Below are experts of layer 4 (counted from 0) of a mixture-of-experts language model. Rows are named router (the router's row for the expert), down (a neuron's output weights, with its number) and show model dimensions 96-191. Each number is 128 + 24 x the weight over its row's rms, rounded and kept within 0 to 255. Numbers have three digits each.
Before each expert's rows: "comes before" lists some tokens at least twice as common just after its tokens as in all text; "raises" lists some tokens whose logits its average output raises strongly, later layers aside. This comes from a sample of Wikipedia text that the model never trained on. Tokens count by the router's weight.

# expert 22
comes before: " the", " a", ":", " his", " ·", " John"
raises: " the", " a", " his", " their", ",", " an"
router:144108113142115108172121160133153101135130130112101082105133141156125144131126132131093143115127133089128120155082144126152138154141097099136142134131093130116121127162089096114049139138157128160132160129110076089129090139070148094115111128157116126106118125165113116158162159113166178110
down0:104152102130126144094105180133124111083129140107115070103132102095163161147107148164191122155163145111123081169132132135103138138089135142151114138129075083156160161127137131134110117137092128143183184136119107133144139098112123142112159162080183141153145104142095124092125106180148116156
down1:124138080104168201086145133103112130122121111164120117100089150150165119133143160133132140119090141137117121091102149072142098100135140106082112152105127109142156107146158178130118163119156128134117123136134154114102162114109127123144123170194143141109150129152141087170157143133151134120
down2:127145151110126123145124057097137150130130133127140111118119151158114112147138136141105119127113114102094142128130124106106144095126104095111141124138106120126098129130114113131142150084129168120109130146115163118127156108170139152138112123116108132133098093108088121118155108138112119115
down3:171083150162138159106127112118126123100139157147110046125115132117116128086198122119108116103131137132107109152126135129101181125155107081106138138178162105105106094140111095189134111138117105098086115130141127135106108134161110143119145104075117139144113160082095151162113146132082171100
down4:162129129147118163116131106149140136120168078126154142149133109143132160105144138103097126120100129086165165156131116139155119173173127095140126123145139111182094139076144129143136121148127148168145126129113126152102123135115138153159125138133134094093122125158103133143157129132080111155
down5:114135125095154159104108104097091116114161145134116094110141118152133142169115172147146142163142143144142136154099143109151104147103144126166146113132149130095115110115154139127098146117132158113143099097146098081145125084113151127120134150153113121160115143145119119115117103089166164136
down6:146099118115124145119118140142108120149115124087149071119157128116173126124095138140139136107106129084123135129152169113105143053086146125168173169131113133093147080110126127168127128084116125117150163128144125113151146147155122084114149136142119115097137146134103107149126092075109119104
down7:182090184133138099101173131108141144126167133085090136115104161091164125103115081139105133102161124156105147160131141129120120120114136121136112122102141183102110116147129111070171110120141141132151086098137105138108135116081127124112201139138124117144110130114127121135132138082150127148
down8:127120162119138113086167109113130120119135124136177109138071109125104160156125131120105124104148117115136087089110143140132140108192127190156121138171145174114111091173080135116141121173146152150151107121138183149105119077120135053135174087155093125139121059135110105099134180139178136133
down9:070134129151170105092110135138086153143117146134189183108088162119124163131114137115132135126145122158155106092105136135159130114158111091145119158135141122093130161158121146139157127098105116138168167097137115108150129133103141123138105143125108131149072116108124152119144124143146148098
down10:104140137103102160122138098129195141135136171090147163097162084117110108124125107107146148138107158148152130152120131161134079146115161152137168110123112078149128172126132133096139121145160083126108139134106144133147114109125094127086114155120124126105176150080129102075103115103109118095
down11:148160125124152180146148172149109128161121120093123120100134113121169093097124107121152162078125131115108111113096158110144109133127125168136118111099133150119131120124136154142138132137157072104152162127106102159114146116131107146097162139159145123119159123080131114149136148140090111178
down12:100105131118133142107130148121151126153101097102126130165120107125145136115085090120100138112105105109105148157114094167102108123162141110140152149154135159084127102136157136089182152112106107139125150139126120128106093097095116096133155151145136133120121077128158187067115132141181107156
down13:169127124098144180116111135120107107090121157107137129087136134123147126110134100125103115158117120157128133171131132138126132098137117138126118109135145066116125147130091114066124116139145145089125136131166118142110169149117162132087109103119128139119164099127105091134114116113140097116
down14:136097144100170078105108110135133130112117148144098109118134137157116143146146123156102145128107091134172110094152122159158115110161147175103141143135104154138122111115121108103112143096171150097121127114149143175137159129118124120105099111082140164080150096128118130140114174163100124149
down15:111134104113142095106137114156126134113131142087109136175111146139152114115104094166122167148141104151097098132154103149129131112124090114146120099108130141136121148132096137119119156139100084102123160135156148143119113117137082116148124158090144138138146091125139120103110147103155160149

# expert 46
comes before: ",", "'s", " City", " (", "\n", " University"
raises: ",", " (", "-G", " and", "-B", "!"
router:135140157112131129136113121153123106101158114091149122163126152152123159131109125157127177145126103140097122147138141140136172169138131085171108151091157115112148121156109114118117111133164120118152133164110115164157109182143136140094135127196118116146087111099168145153148103137110124127
down0:083128151143185119114151115149150118140147121094123108113145103158130127097142088139180141120106103090156143098117136087128114121085150134140136158172126132129111113153167158155104118135147124128141166084135137100129136156142130125126123137096136150161131112125137144129162107137123140090
down1:131144109103190164117158146111158149119160175139109139106091097159113102136119095098147136109090159160152114113123169111142147103091099139154081132134097164129152128110121131130133114128133076129116123089114137107082085102132086124095122126099116090125155102148123111104101083144130102105
down2:157097111129124142129129105114095141159144149117102140157118105103124138108084131153096125158126113134120119100168139130168128085140121120130119118130135089101100131105117147084100164139102103127152114094084092128123106117096155171154158095132090129160154094088136130098181149119117154096
down3:166161125131109142116083112124155140112180152092145122132169121142139142129154101151108118146099137110110117079092134102086112121154126130134132122096176135123134104105128130128135124141110130113131135124090132092101126114118108128147135120112155149137110126165104106131116185124158118128
down4:125149112127117158148118153132135140137132155140106173120102114136107085114138108158093153146116157155140122108114139119110095106152148148144167118124135169141166165139121091119130113164096164097138144136110131115157157163125148121184156163107132114130163122131119166180136118078135148124
down5:140117092101113125118154145136125116096129099149136162142147134117133148140120149131147125109105093126139138147104156119136143125167155175172104126114143116112120104175140161109158135145128157097142115131107119123103133121137143146129135139124088146131125109152169085115143109139117127171
down6:126159115171089147156132122098165124147108114103135106131131105130147140094141140141113149128149135134096092112154120154116145149151127121108140129117088149132143130120142097146101124146100181122180127188134157099177172105126142145108147138158099119167151142150122130137146112105161109098
down7:055151122131104131162102125108128103104158070145091159158082099118154107121139139138146137131143148111152093137150149125148171148165147115134116142141128151130140110119151120122150126132134169151172122118172133142133121125133144105173117081120136146159120106096186066133088127148107131106
down8:126142100135120124144112143133117162124121165094118111127155104151164156147157107149128189087122102130164086140108147179150154144143130147155104131151155114152117142116152111138123101124128129142117160117147134129140138100148101186119144144141119117108124167106104160143128113155121131154
down9:115134170163159144148117135145116140106117148140143138100140153192159154139137187121113116127107124096110125119162131163121106144101132091146130151141191079137096144148145099177105134149126070135122115133128121110091134129083129091118134111124137124119092127149163141129090112160079080148
down10:124106157184142161126101117134086121103157099115092143145105147098113193161128104129125125077112101140117135145137165135131110128126131110141155127144132145108125126106130156127121103136130150086152140134159126091114131112112110146091117103126074110137084118153135148141152147170095123148
down11:116103113140142147114128144108115124130098130140092155112096137144146148112135155088123123140100160061091111117149107108093138128116132111145162121133173143116105110103109115129119140150115135094133121152133133117127128139112123153110152174105150136135160156137181161154118143155126110123
down12:134141167143148173105154149165135140125127104129103120142128160138103150167124111112147127158104129136152109101138135145135139100115126086133121164139148119143102129115114141185122145113173111089130130125093126116103120126138120108125076083114140136171128126098125144143102138105121127138
down13:112146155141126165124108103162115126136091162148085109098142112107145135120144129147112119112102152123102134131136113139157135130106129114141110109137136155146122143137190098132162136117161130104112148140127120104140135140131144145138090111097079127098089104129136108084109134135137084136
down14:130115164081153109111151119129099116146120157145112158153087104117152130146132107131081130145129092140131123160107094161158145117157109107154136132120130137105131134125114162167158125118126146154150134139166110151112166164049128129108143110093163158137096124112182107098126147112163123103
down15:116111149138138104136155123088108136090142145097145123170122168116130116112128103091140096087079147124136140135151128113148151128108145134131141161126113155148152132122146141166108140093119091150141125085104109149106134111147117141071132168136146076119134137137164128069194146151113145129

# expert 55
comes before: " |", ",", " (", "\n", ":", ")"
raises: " of", "\n\n", ".", ":", ",", " ==\n"
router:138133115078155155134150099141136098117135121088167142158109143125134126132135144141127145155098107153119160103163134110161136166109116091142134130086154122103154084115113106138121129136153152175117113154154128123120112178132150128099107114130084099125113092158164097147116126141155134134
down0:149146134155123107129141141102123150108147135112168097078124081116115152147122140166151157122150146102143114131183122135164110108141091112118101130158073129156118095164147126116108160121140146148148101127112122128112146122119115132169130135153129134099099122115119179124113137098123142134
down1:149122111158109120118088118143128086125128165113152095143185134179125123184134095120136139154169115065132096158152090172132102108119102134089136119107141105142112131138122104128133099144108126167146161109117106122143117155161104131086128125153154136106144110162104118161095142103134142112
down2:126106108145092115119104124144164118141109129093104121061095070154144173136168125118106126149123114167091151074129101123164173114155096098099106116175088157149150135150121156119099158158157084087111118101156155168150134115087136141081178132095145173130121131129132099134116155117162125101
down3:144104160168112131111169149169108106132130123099099140151180129076079174127161132156142117123136126143114140117124107094149128155127141152116106109146142138128141121113164151126116126154166147134141112116126116098109127098105091057121162149152119143155140117146141124133144127073105136111
down4:089153126112134112160103149103170093111109124098147134159120098101122154097125163157144146157117145125149083123134148100114176146162149147129162109144180149134137140142135140128172149172105136137127160133157108138124141164115099109125152147163140109122094111137122129114094134114136091103
down5:131168131133110111114143145132165134153136118121120109071150095126120145122131125142107091121131145145131132110100136134124145100118152117155123137145104148122118141175104130109075128155131112119125152108115172087153113141075138132097117118131139130148151154137095149141113118183074126135
down6:137132131123132117158095155139140120126107137128087174123114131138095078172113139151144125153114112121110118146116144163138105144139119160128135142144099131164133127154118096152133111111149125125106166091094085132118096113172107181146118140158110080151120159152114128104091111124104141123
down7:140127136087097104121133127124143157122183123141120133162147166127163142132100150117103118160131167173138158137130137120129150148136112137115158124123124106133130133142116121109144160137138181112129088103181120175099070102124069088133129148113190106144133131124106141123124072119112094127
down8:127128121149112121131092157127117077125147120104124148122112163142115121140112095146127143125092133134162092112132100107149158131141138120152113165116141169070166145083122155120142180164133120109096170144160174108121093131097102170160152114113091119157105098136139129107170157156137129139
down9:116138131117098139157139117071171137133135130145158169147150104113129104115106116118106137132099125151164131146142167122128133145132117113128177109137088109176132106117160069114085131161084098117103090166090137149117124112130121109163177161127111119119134135120083145125115122108111158118
down10:127106127122138100085148140137139128130144161097156125141101114133079102141127133149123110117120162152155148084113145164145117137064125095154130121100111154108121139138150107121087126116167093101118121089110091153156115119199097179115165108086102128117137136135100133151089096164114097125
down11:123120113180140131129154155108131113121128131109127147149117179106131153113173123080128127109147096122065135144130148119106154155101137075106130105209135197124107084125152117161143120129161144108152160132166111142158094173139121143068119106080124182108114115154121116102118111122126148089
down12:110149135137118083140113091102132107121160140153122133103153183116158127138125111148114098142145104112155124104112119117121085164127138110145115129130081144138126114178118121175112114083096103130118144136139117145180125135142134139132124103148132159165066177157191121107101113135078114102
down13:141124145099111087122126101100177093130139105125126143105134135158109172121100134124143160106115107141099158127127127135083156081130115141162125168070118175145132119144135144091209100141105151091129126124174114165141121136141184164133118129145117101142152083180157127151149099123137159141
down14:145116108108115095159074155110152126067165150094126182086096060113127090121138146107112125171131158118108149176108130116124127104169107130122159129127153144128138106161141135100151073107137109104113133124135140096105131173103132163119134127118110143144152152180137174121125144118152154124
down15:127165135128160130134093112120106104130147099108117109106121116125154139120107122130108104141098160106129120097145121125106126108113127157109107191150122072144124165104097108149113123082135078118114099136123148176112174102124151104086105159165141079162093142162162124102159146124133138081

# expert 61
comes before: " ", " and", " which", " who", " a", " but"
raises: " however", " the", " but", " or"
router:116094165115095113132126154136111130073140130149137125162110144162141161100126133102103126147094117124134148111140117102093135161126119103115135167129096115091126095159096102098130163158168136139125134144161161148155107113117126102144159125107130127131123130116141070113072133148108150143
down0:101163119109071121133102081087122174166139137149091132108168113122125128158136112133121099107142138141076103125132151113124094127111119121132104125185149147123124109122128126175106130198130128139139113182112116144121134107138131120100116110121143140174122101126127116128159151103121146138
down1:116122138115133146143116110092129138121131124161167149134069074093109122131072093161158124102148149113162130112154142117161143227142175109109107119152147121158136110158153127096120131139115131097157148131120127134162153120126144163080085161153110098116165130144106135153109090110098117123
down2:106145118143115111150159160153102126116135149095150139132138128129087090112154104169118159110141085104172150129112122162143122160125120170130136143121137110128164137148145101144118100135182089111144141133143131098137109146144116160134119121084145090151109143140124126130155147149128114119
down3:092153103076135138154132153113136125145132125107150131122162138113107113169085115165136127113146156108113097120130103127130107108115126104127089129113094107124133178137126136092113127122148118081155129128104117113116126163122092122137155099150104148116123131112125132155178146133134118128
down4:138105153145139156057141096110122149160123081168141156123116145119147181159160188116118138120171100179129127147140120141153152109125085125173167103086148161138099170161127148116108126097131132139110114155145103148096127144089171128156167132145150171113099137127150094141155086113118110156
down5:111116129162147135116095103097085103164091133129110132138176143139136144101109102121153126124123163142097079157129140161125131130121112155126141148170118122115154090172094124107141138094104135127156163159125137143134135138092115086117117124135097143096099132180097139147161124114186135116
down6:187114125117105153101173138108107143153149126094107123165180153147144108127123131133090123132123131122139192131139150125122118129101131155100145076126163138100124105086169091095099127111121106120114117108161173139161112188162156118120134139168171096106149168083122132065139108094152124124
down7:142079150068104075100107160071120153137140110119129177124093090164092168126147052126095114128109129113131127137165145088117144116116133145123110078103156123142166139107128114096138138108079078109073125113170120140121120140145178106091112155126128138122120082107124123151150148122156160155
down8:159165124133134136099123156146148144101124079081113096122116114145147130194101178095131160169162109110116114142166152149134098184130108122098108157125124152100109127119137126092089134153058130125156131132157160124121126089118100145130167135096135169119107116118141098112142154121154109110
down9:124080102149120092107070110156122129097143098127114143152178133105148148130115140109164085118120119156098101118144104132147120092110156143131149134134091133137103105132091124094123147101140103150104166111148148142107072127083088114109110140136142136163150124099128089134110120127094115121
down10:124126173110057112087108112146099115089152146140144128137121130122183117128133098146130116083139099151141132134095111082137118104112138115137139126143182155136080149117136104155124124124114100144135181100111108163133141145109151125111146128111081124135104124131149118117167075146142141125
down11:091155102140142146125101126158119091102114111148095097141189083131111143136126128119137121118183199147113156110159080166124175139140081150123139135142129180119098169131133078125149148107142110154111151125101087136128043144113121128156099090109137103174147144108086120126110135149151118122
down12:114144148122129092135139165153178104152167141149156142090133121123119159147154148107094144137119120128069142109119122166087120157100125112143096136122138135144108157087099153179104092112196130068098099110137133128132121149102162151126121089077087134138115130160142158130131138135111135129
down13:134143140122080137152103144117144123143174102103135171083131110124100121112116150140148092139116120097099148119164146100100150105108150118110129174132117126167142156109096096125113143123145114119128172130144148094103173124117145120142108150099141147144117105130174167157145092120045151112
down14:115108129107135111114146105099130166113134104153150145116144119062102125102081127148117108156133106140094160106168140130188126137126137166093121121148169095127083073124124171133119136109151158125154159114116137134107118133128107118140126109132107129111078135093128141153107146102149129115
down15:131129124117137118168149161151151128103135113097133139138142139141114097133143155135143131110147117101121127152100147152100154077122118104121112112154100140094167137126117139133176145116152094139164141149082112116150131121098105113161110133115118096169101093128128121146124094132132130146

# expert 1
comes before: " the", " ", " a", " his", " this", " its"
raises: " the", " their", " this", " these", " our", " his"
router:128119128089120104115128122167115164142127151103131121141128158125141130107179186119092117180110115125099126086135175133144176134126108141125115122147110133150133114140089089120105114196103087157095110146153145138117106145161129133121164167154162094149156104122118124131123168163104120141
down0:119117111145153187153135138125078162151145139135109151109161151133125130097126150103125112107118110116077151115139104109090111131174104154115085174106095122147113111162153114146120111129109138158120142153157170113125134178114124117106103135146103154117116166123090113138157098098123094134
down1:122132130143153160151127106091111173122128153151085130131138132090137107079145097167089134140146096148159126144101121127117141139105143143056096141158114101131102134139121145139141123133153060116128129127116130127124100127132133121162112147123139129126143107064114100120109165133123168164
down2:109116124111142138134109092128102140114149107136157070062125083127099104136114137128128063102114115088149153102125138090142101153111155159108176120128122161098117117106159147149152140138144159143132077120125113122132126116148106150100105127129145128137147096119139141167137146115143102149
down3:128105146077155151127103161100145143075130148087153145127112141103177171107125084109129161138092131123107146147153125135119173137107133143122094133125151092169085136131163129172126157119126145106091112121151127094105107126141118153121105101132138126112163168135135087087107136144153112148
down4:086142163128100137150138112096103071081125135110154104164166128155151107112130095153141155104145137125137111143124108098136119122139111105093160119151130096108115112131128102148127157174184146091121143094103122118161164120131171130122126105141110160150146091157117109144134112114138057088
down5:167148144098143119139154120120127114122084110121126161128166181120136103144137129122106104138110099162106151150166147106118138147131119119115114134145153118132162125120135117129134088121141098102114133141153099085148114158115138136134118099124155111157129139137147113099106089120106134122
down6:133123140165137075123131113143145125154115101142188141116150137154138150167115146136118153133111119151097136106133144127122144151081130110133060187111125129118097169157121136190081115131135109151157109172108142090098125113112150088063124144112075149134143107155098073124130106120115121132
down7:081126144141118137178171088132086129166145077133134101144131154131121135152121149130130103105156115161144092143161164148143117146185110111110122148135127104176065156132097118156137153149191155124098155104142129148154144145105112135103096121190065115144134134109117142148134119129116119127
down8:128136134116128135136137151127185175106121121166084165138135094125154146113083140090152151114143141122137124108107149131148118145113134142094121151095137113148110126156153125144110090087208169157126136155081137112124165112097119155151106168091128120123156137175134102144117141151154110128
down9:124108162127133071154094140099140126110117185152128143161099128143106128122099157136147135069125131153151134141126098175131126128183141116116103168125114128120131111128100131139121108152092134150122106098163091122065121122091140163131134124160157119112138146134084141152166164128113167139
down10:178127124133115117092139104160147097142093082120160102106128146126126113081134174120132114126118114131100111157126126085140146135118164148128150138144122062131131123115161094125138145112147164141077151166112139139106117114144160127159146121115130091089102127151142136128152159176118099137
down11:127143154141131119115116135085107133134102118126157118116131135128087158113136145157099098131119127115141135142099103136144116183138115126143150097130167122119089175130141114112187169138153120157108125142139091129150100122133126170047136094140154174168131125145101188136139118136144100153
down12:117120110101163154122118165150121120118109110115104152121156155116168145150103138075126140099129131137155121131154091109139103133130120108149140118094074126087153157103111149093138063094137132103148164123119124149110132097108112163122146110115084147155136062106181151140098173186156146077
down13:088157119156163125117083087134107142138117154149128108148160133101122138134140133159091144141126127124113170095160145157143153133150122067133120134125125130161117104076175142117143134141141109136096105097088130103137115133130115152059154099091088169125102091146107114124149130096138134106
down14:130116139133105135115077132144160161146171091093114109124187136115104163154108114107147159121148139094170109143169135131099114154091111131130088107107127117105087142156096137148133151117142119108140138146141177110099128096105108109148133104163107135165132114143133133153113132164145121144
down15:116123149142120153128120140175108151121119160141077108133134121156186124181102129147132115091136121111128091119166152090127112116144119144109153134128148130104108120124117124100130146114136113103149159135153140157121135139135120135118156160108161156109172165120119114099121168146129089134

# expert 62
comes before: " of", ",", "\n", " in", " and", " ("
raises: " of", ",", " and", " in", " (", " for"
router:151128148087114124146131107163175098092134114103123111150128130132130126150142124102122130144105157143088134109149113086130160126123118107128161116127120143109170134157120115071090141183157120133121150185151156138157141121140143131113154145158136104134133114173151117202112132139144139113
down0:148166130156103133132141125136112097094123140138124164086145138151145119160087141106119165157153077115135126122090106155141125095109091091124159133106107151150114084144121119129165131141119126130097146127205118133113151118135134081133106181173140129133173113081109140163115140135185132155
down1:080134127158098168103178090139149141112114156145114141119139116117181124078142093116107125126102136126160101112133124120137114128127080102100184166108131135126099138132110119105100106109143193121169190108167113158104177148094113174135187140155131115100132125116140089104126110104147113102
down2:174155144142102127079125117132120139104126117132136100124150167142110141164130106168158153123165132125144144127108092096115145145116155132114142158121172166109121106161124097121163156156111102115152113140135126141106135107127099157109117139094142117157141157157160148121117083150146126142
down3:137099145122136118056155110110157159183182147160101093134142152080105180116133151133109109152144097126118143132089184155150084145107148105148108095171145142111148113131144157132122146108171163143117159133118167093088118135113077100094117093093144096085113100100118160136152127127167118132
down4:125111114121143084099098104162142106146128126117094134144121144137123123136162172125124109105083106159118134116109137085131124123161117150121117148128107161090175116143159123111100126122109159123092145156144145116088133152103124131125099153162149173106128129125165172127138125140147143126
down5:156120144156098100130158164130110114140098096093116116146157092169120108179157111102150118106121107156113108085160139137140140100166170099109119118131154109128168137118117114114114129147101120126113104173162124121143157101132139142155134118118114131098104138100155136067132156133112119139
down6:143136144091141134101105123126098118140143034159134126107144101142120142112101060137108113135106117088162165161115126164129083166121141097154143103085140093162145140141137138119188107075165086174128154159150119127099122155168114158130123180116124174108117162096087126147089119136127114093
down7:161135103123148116102136151173164097123124153107130107146125119111154171065152095166107126137158169121109124120100141124093148124116108110140120187169128141146133133120137130130175082125125136134143131156119155133120183151148107113137158128118108151138142120132172132148165109124144121126
down8:127115152120135107136172118132119137104132149117138121130107129115186146145135103107163154098092166090104131131137131096130149135127135136103099122113139138147135110107125113156116119171118121148144118090109142102111161088131144118110097132108109154142094147130083126101119157111093117117
down9:098121110109125170125108076132126115119129126133134114130052099085132117138139125144105139146096113130122094113081126151139143109145092174129106116140151146116153159197144150183172108080139127154170142098125116089161120153125151103111107105158164152120119146137116115142110160121132119086
down10:161136154140124156129111171064115160091154129119106148126197111122122100119087127126149152115112117137146099131105104101109110117096140163129093157132155092132105098178152142079157127133154130122113070123171142136142135132147107116125139154136192116116113117093075158169124142083108139154
down11:147153117154112118145095131133118151091110151125117122150100164090125123133099112137108102150153117158127110131097118146064139127156161095109106133157126086154135102131146094114144119099117172104132124076078123095133153129111133125095100150140125158145118132124093125156095103133147181204
down12:173140121111192131168186122087129134117111148127094138112120172156130129129146140092139161157133094119204136134142154163116085160144096146072139097172105165145117133115093105133084148117158103150128153116133112119107095123094136114122145101105141130137112133126162075102109101094128091095
down13:149114121109117153141133116079108120115156130131102095142155128094141109158130123138152107114133114127144142123144162104149122125133140081118173125138120141105157120091130106086077147159097110120119145164122134119134110105138109127111099132132129158132141125151117148152123105101172109106
down14:076100109119124169102152126116125110122132120125127125134127097126144117128122174103102109092112125120105098165134134101117171210137193132085168149153137140125184160126138083167141152136094149169126136113117145144101108132148119144159165148099136089145153150183120081089144147136115106099
down15:135126136132115119084137128122065126172125163110163198138124144115105121170113141104133128144123141094183136135116083179180117100142107094140149109121105103127129131110113120125121132134142150135141118152117137141118155122119112174103096133093095168175111082118081129163093107168128139144

# expert 45
comes before: " ", " —", " +", " —;", " −", " %"
raises: " ", " W", " D", " Re", " Ch"
router:144142143128108142136111143134135156149126120105111113137135121126138106125134126146090105180106117144101172159132102134135160157147109134128143136096096106111122103171073124121075158127144119158126141147102141140141110104094154099139203134168132105089130134092105126135070127195112118086
down0:139090148133088163153110097148127117139148118130102136148116175145170123082131132148082150111130154188152109173114145168130090133162152085138138125103117167169147179133103120132149074071186150139153139108100137098114218135128134125117108138135109135155084158130182133125145161101133127137
down1:151137094104106122117128107112135117128171095153111117142137136124126121128151114139118142142142091098168126138139113102109143150131162140138152116124109153144168114135132111128132139138123126124127106100103120158145132082133178101063093128155099128112106158125120158130177164103152114152
down2:081082108129115101078092106118145113159067095138116143074121109137126132160122122082113150100107119139122083158121166122162130125120139108118131131181130134148142137137151148108120134114155125112148126153123143152106105103134146109115098193091133117140142100122120089146119151107159150149
down3:145172102154125140155113100141150099135105113145169109150135121149127121109124173117090143151109122139087149122127098111169119134087118137170104129079098169126172125112116146161077132161122142079139149116120121136150127143126155124127142129113152158129101115122117116091123127087138134143
down4:102077134141109117123120109117132128128167097112125152130116112089140168132105095138105087148091112116130118131136145128117112160131167148175108115109176129129098120099131125118134146116097135133095123111139087118137115044115124136113139101150138127135130101155162132108130151083132111117
down5:094094101168131115137144099093157114122151134134133132132127133133164133105127151115129145160109142117134132097120113121148150134129135138146125095124142129159123085108103106128124158132126094118114142081118092106143131139142114117117138104081135105143078159150124123147171146136148141126
down6:100074115131129067164117135123170143122107158130138187087142110156107114135126079121098134120119145124154134177111109113134136132161164165139098163166139150112188143144133156115112137153159139123134106135137098135168126150171120173152120119129135137134149130111131161146105155121111127121
down7:154166100153148131117123085115131164113157133092113114082121103127150085103124117159126146114111107153118135126137143102115146105106068157127124074102150104141132151136103135116141150128079109090102104134137114142148102135131120171128116076111157144098087146144156119126127103140144155161
down8:115115183121075144126134131155088139119108153114082131150095134130104106122102110109146117091138109111138129161094131140114141108101175121176160144119080148156131156106087175117120064106115127115098121122151121125094138115135126111119135090133112163134087128110149135107130123153111082083
down9:137116112065150089114127130104117150122081110098132101134158112091168131137142095125107109109145108125090123102168102103145126144143183147090125110094147116118141111099120160109132157158151126121156129139126136156110130129148073106143110176119157128109149087109165129085098118140130121153
down10:124117117107128112123114144127114132078130099102140104128135144149125159129116120093124108159166098126159145124123085110162144127123167154131134165145173176106110118127141157135134105142094108134123095132147135182137148149123127101104056123120138100144119091156122132121146135108134126098
down11:115149130119137136138110154112169125153085116093138110126119170168138124162128137155125104151120113138096094127114171171093140089122116134151148141152139123178083170115159165139128163150124095115117142116092117076133117118103111138099162126145155130197125145155149140112098143103148092125
down12:143119101138142130108165113133136128154100124120132144132148153089130112136110151136129141155121093130127150132158121164149090145133151163121103124152133141137157122102142129111126108149135109130151120118135114118087165140175117111116124118079094119115103145113160121093134149133165110134
down13:138130124075097140125110104137129129137121100099142139123135118090116133094128132120145165108090159119155114120132158109105092095105165152141137084169117160117142108142103132082157121115128134117126122153126161082121111137100094107104122121149176147146094138127152125129150123156158113163
down14:166170126167147162135102091120110125188158119140096105195111134167107096140149145147093127159122121107149092138098145146120186142139101139093127139118104115162120146120115124167144127104113115100115080152118120115121130127136134130106120135121130140134117143143150101119121104096114150158
down15:169175139115121116118151096140081163142132123150139098111176120152131159135120097110172128135089117132115133108143152136164094107148149141107143160117139126088136126151121160147123102136157114168121139127142108116155187134123150135151112121129147099105125172136121107112118121103162105106

# expert 29
comes before: ",", " (", "'s", "\n", " was", " is"
raises: ",", " and", " (", ";", ":", "\n"
router:144103163127160114134163124129142098134106118155146117164087171168130159130113136146110123182139112136158132127104135095142146157137106098140142148126157101121139123149111129118083129116148156174133112162136107128141127153142135101108127097173099098132134085087157106129126089148130139116
down0:122113159115167128105104126167115155107109124120099113095143126146122157109112099171159091179097081109120136164177114154122150127110107139113125155120118129153135117121138168125136137111142090119143125179082151120129156088149144114137166106119117163183136117158162149091165122132153107147
down1:138162068145139110133111120100149149121186130121128108163158171098186123159116132118193132143109120130150128131147144114091124142101123118153154136148098154120130189108148136140131116141143127106122084118165122100153093164134136120093172095109119084151127088170158167137089102114160139134
down2:173136099126127113114091150139179127072095160162134121133130128129150108155119100112128130110131168154117109110149127095177147125147148098112187059162142098125104098153119112126082101115135113189141117113128113159097178138139131102131158127138133110131121150133147173108169098124135104161
down3:069141116131119137120135102118142153097103110102064120115139136081114152128128092163126121109106148105098143113136130174138148099114141113175074136109138126114096164128113142108116071152160112082156151101115135133107144157160161113097132095144104116123122122146163141108105192098145199127
down4:071151167099110127059140144124130121141124171094092099074147120151065130130130129130160105146154120133142140107148128075112140107110156086132072108118104138100087102146117150132133123171176123132110127113120129131113148135121113139105049118121140137100080142101055096176144137117131116142
down5:126141107085125155129178126122194141100152168166124153109078126135109113130124166111130083104099192121127096110091113120077136093143157151137138139087126125124211126131136080092111129174109138082127145117148097110160088145116086127148149135146129136152145129120136150134129141102128173117
down6:108113111109102130174096154121136146137145137121122125135127127150111106170133157121109098134139144107106145111117144171097169122125121106139134059164131133130109148149134099157145121193112083120052087158116144122152122113149130133138132130121106134126151175140152123102093152136091116097
down7:110103155131171109147086139112120082124119098155124146186120178100158141160117066154162132117139164149123129135140063087175133091143150115173112113157133127170129120150104130100115177120160125117142148111115121113151105163135147129095115141123110144169094135109136118146125151125118118162
down8:117152149127106123124137120155127136112176085138074129146105117156114102126115137118143145140106128096150104130096098083130122147131150104124137134125150111115099138093165099151149081137089116121132118124131121122147116129162132132104088146113099099165120099133107111186140108095124165155
down9:163126143153117105122129151109110108132107168114140159129104110101079124122084177124115128176154122113117116158134162155156125146123109117143094163138130067148144136127139143132135125148128143116146124112103081112116151123135130167121143153082144171112164144123116140102150136130106120153
down10:097122142094101118202149129174122136158137139136120127118119163139130108128121138149100121146102184117132149148132139147122141126146116090148123117146151132120147120099164159125158127132084153130107107148141162146107179111095127107147142120102120115141158074089107128098095119138096140125
down11:161082088148114169119138097117112130119155130130120109144164116128145131109107130150101082139133126189130128077130122174162153129080189098151113155120091121114130125116145104119113123112102108121153171102133167119151109148127085138120105125150151127103118111117135137064134119085144138160
down12:133081112151139142123135132095146168149115126125139134130122118086085118115100120141111134105139110119162087150102137143199121110121108183133147143146134108153140139128087134130131130123140117112104120148104154111130166134143146104112082131139126099071148125137144112109143140138129110156
down13:118121106090175108167092115107124136143146104132103159097139115123113160126138157139166123119137154113162139115129178106142150157170127125122112159117127092148128138099095135173137096128094148135115114145178096136118125078097133111134109110138129096132135146131114133153124114104098148156
down14:090149104103133117123157119103111184143125116108131123069185127150141110093090115156115099113141150165132120116095117127146140146138136104165116135127096117112138137121134133134134118156083135132147128110111133097140163097124133157136092110089152093110127124117132144139108146133134185142
down15:148097100140126138126166104089110131143117103173121093153129101092133132153138122093148155124132125114128125114119119135118128082170134143151148156122088126131174105120145132130112151140119155120160118132133097098130141150147154071089149100122155159120131074141168124121139134149126100143